Below are experts of layer 5 (counted from 0) of a mixture-of-experts language model. Rows are named router (the router's row for the expert) and show model dimensions 192-255. Each number is 128 + 24 x the weight over its row's rms, rounded and kept within 0 to 255. Numbers have three digits each.
After each expert's rows: a language model's description of what the expert responds to. This comes from a sample of Wikipedia text that the model never trained on.

# expert 1
router:106134101148114158086121141152100113142125108151114117149103098112142155136147104120091155129116107146115128167098098143149134136115124106104158144169105124136128158087146109174107127167128121
It responds to: Census and statistical digits. Digits inside numbers, especially ages, percentages, household counts and years in census demographics, such as 1'8', 12'6', 2'0'10.

# expert 11
router:131111057160080173087135115165109168153089103165161143113117083125142116110113105134118143120126115120089143126115124114121118143161130120128118120128116127132121154103114080161130165132169095
It responds to: Name-initial word pieces. Second pieces of names after a capital initial, such as S'ig'urd, S'op'er, plus table pipes in football and sports tables.

# expert 10
router:078133094147121127108159106159094168150118135152091139149124108107162166119117113131131158133146159100105128148129103096137140125113147112088172135103109146105113145126108096153118157127155081
It responds to: Taxonomy terms. Pieces of Latin taxon names in species and family articles, such as Sertular'i'idae, 'Ar'achnida, m'ic'rocephala, and words like species.

# expert 12
router:123136113154123097058131107175104156131113135131152111115116106169132136096110104139116136164152126116099128146116121127137132118133126091122160168146124100148144127093115120158134097140141136
It responds to: Sports and nationality names. Tokens in sports results and championship listings, such as Gim'en'o, Women, Open, African, and "War" in World War.

# expert 9
router:081132102113105154072116164147079131156094123163162173153077110128156175107123119135087149146099096109092151118123121140138125136122132119079155136164107139137100137095112095157116135164157103
It responds to: Elections and parties. Prepositions after "candidate" and party or legislature names in election text and results tables, such as candidate for, Republican, Parliament.

# expert 6
router:109153078144136136091139103154117136135093113168118129158122105114149145092145093128099139154121124168101124140145110119135131137129123130121121129141093153114112145105111123160157146139162121
It responds to: Naming verbs, "it". Words like name, called, named, became, made and it, plus word pieces such as déb'ut' and Z'it'lala.

# expert 15
router:103106097131137107112159156151129141156116142166110168155102102154159168116130097131125137162145130131120135146112125107161085153128132111098138147150132155161118142101087101155170094157111113
It responds to: Short mid-word fragments. Short syllable pieces like un, al, ol, ak inside names and words after a capital, such as Je'un'esse, Ha'un'ted.

# expert 3
router:135126090135117157090145162158098132155108102185132137152108091121129146086111114149112166125123136139119132149136119101159140138136120124149150140129134148139132135086113114195129123138167106
It responds to: Infobox and table markup. Word endings and punctuation in infobox fields and tables, such as Occup'ations', table separator rows, plus work, award, agreement.

# expert 5
router:170134112160120130067134134150126130150126100134149130159092089125166164116106106157072136123112146104113160147122129110147077150111166115092137144143114172096133122121092088154125150127143121
It responds to: Roads, railways, places. Function words, punctuation and place words in route and location descriptions, such as County line, Railway serving, "to the".

# expert 8
router:092117072141123140082126106138117145169139094161151170183108109152108156098122109105107145126131110132125160160121105134127140133113146128083125135116116154158137120097101111165131169126129099
It responds to: Table and name fragments. Spaces and pieces in tables and names, often after T or D, such as T'ud'or, t'all', N'ess'aea, and table separators.

# expert 14
router:075133085136131137112140143126105138121115108161122118164104074123181164104160110160113141171116144134098103144092102114129116148158133135124182137160108116162152131093124126167098130131141111
It responds to: ab and eth pieces. Word pieces inside names and words, especially ab and eth, such as Eliz'ab'eth, favor'ab'ilis, som'eth'ing, and the word such.

# expert 13
router:100103086139089183109116106180149128168109131141139126150111102121130141081164104136101144150107128139116141123114105120165111134128138094160143130123143147157108150097142112151112136096162089
It responds to: Pieces after "st". Word pieces following st or single consonants, such as st'em', st'ell'ar, st'orm', Saint, Bernst'ein'.

# expert 2
router:123171099166097144095114125179119130131120148156139147135099109149111135078105131104091152156172108126117138146107080115144132142146138097112122120137134147183132176076125138152116131142163136
It responds to: Mid-word name fragments. Word-piece continuations inside names and words, often after L or el, such as Ll'w'yn, L'en'zie, concl'us'ions, Earl's'.

# expert 4
router:130139106164078177082122106156104132173116128168184141146104128158144149113108120142083158154129109141144163163106123161122135176136143136090139136112118134140110152095107088162104157148148106
It responds to: Word-internal pieces, misc. Inner pieces of names and words, often after R or N, such as Not'k'er, n'on'-Hispanic, V'ish'nu, and ordinal suffixes like 13'th'.

# expert 7
router:139100115135105154104142133143130146145130121146171158162105088113147168099143101141104142150120150158131119154079103077180076162147152156115144142140123148151138135105100097152132118153164120
It responds to: Song titles and quotes. Words inside quoted song or album titles and music reviews, such as "You Don't H'ave'", "post-h'ard'core", plus table pipes.

# expert 0
router:123135074152107155070136143169099152175124113162139142151096095129138170099126088128099132163123133143119141156126104128153115141127142118117158137136111144137113143091111119185114135154163119
It responds to: Digits and media nouns. Digits inside years and numbers (20'2'1, 8,'4'70), plus nouns like record, video, TV, building, and "self" after her.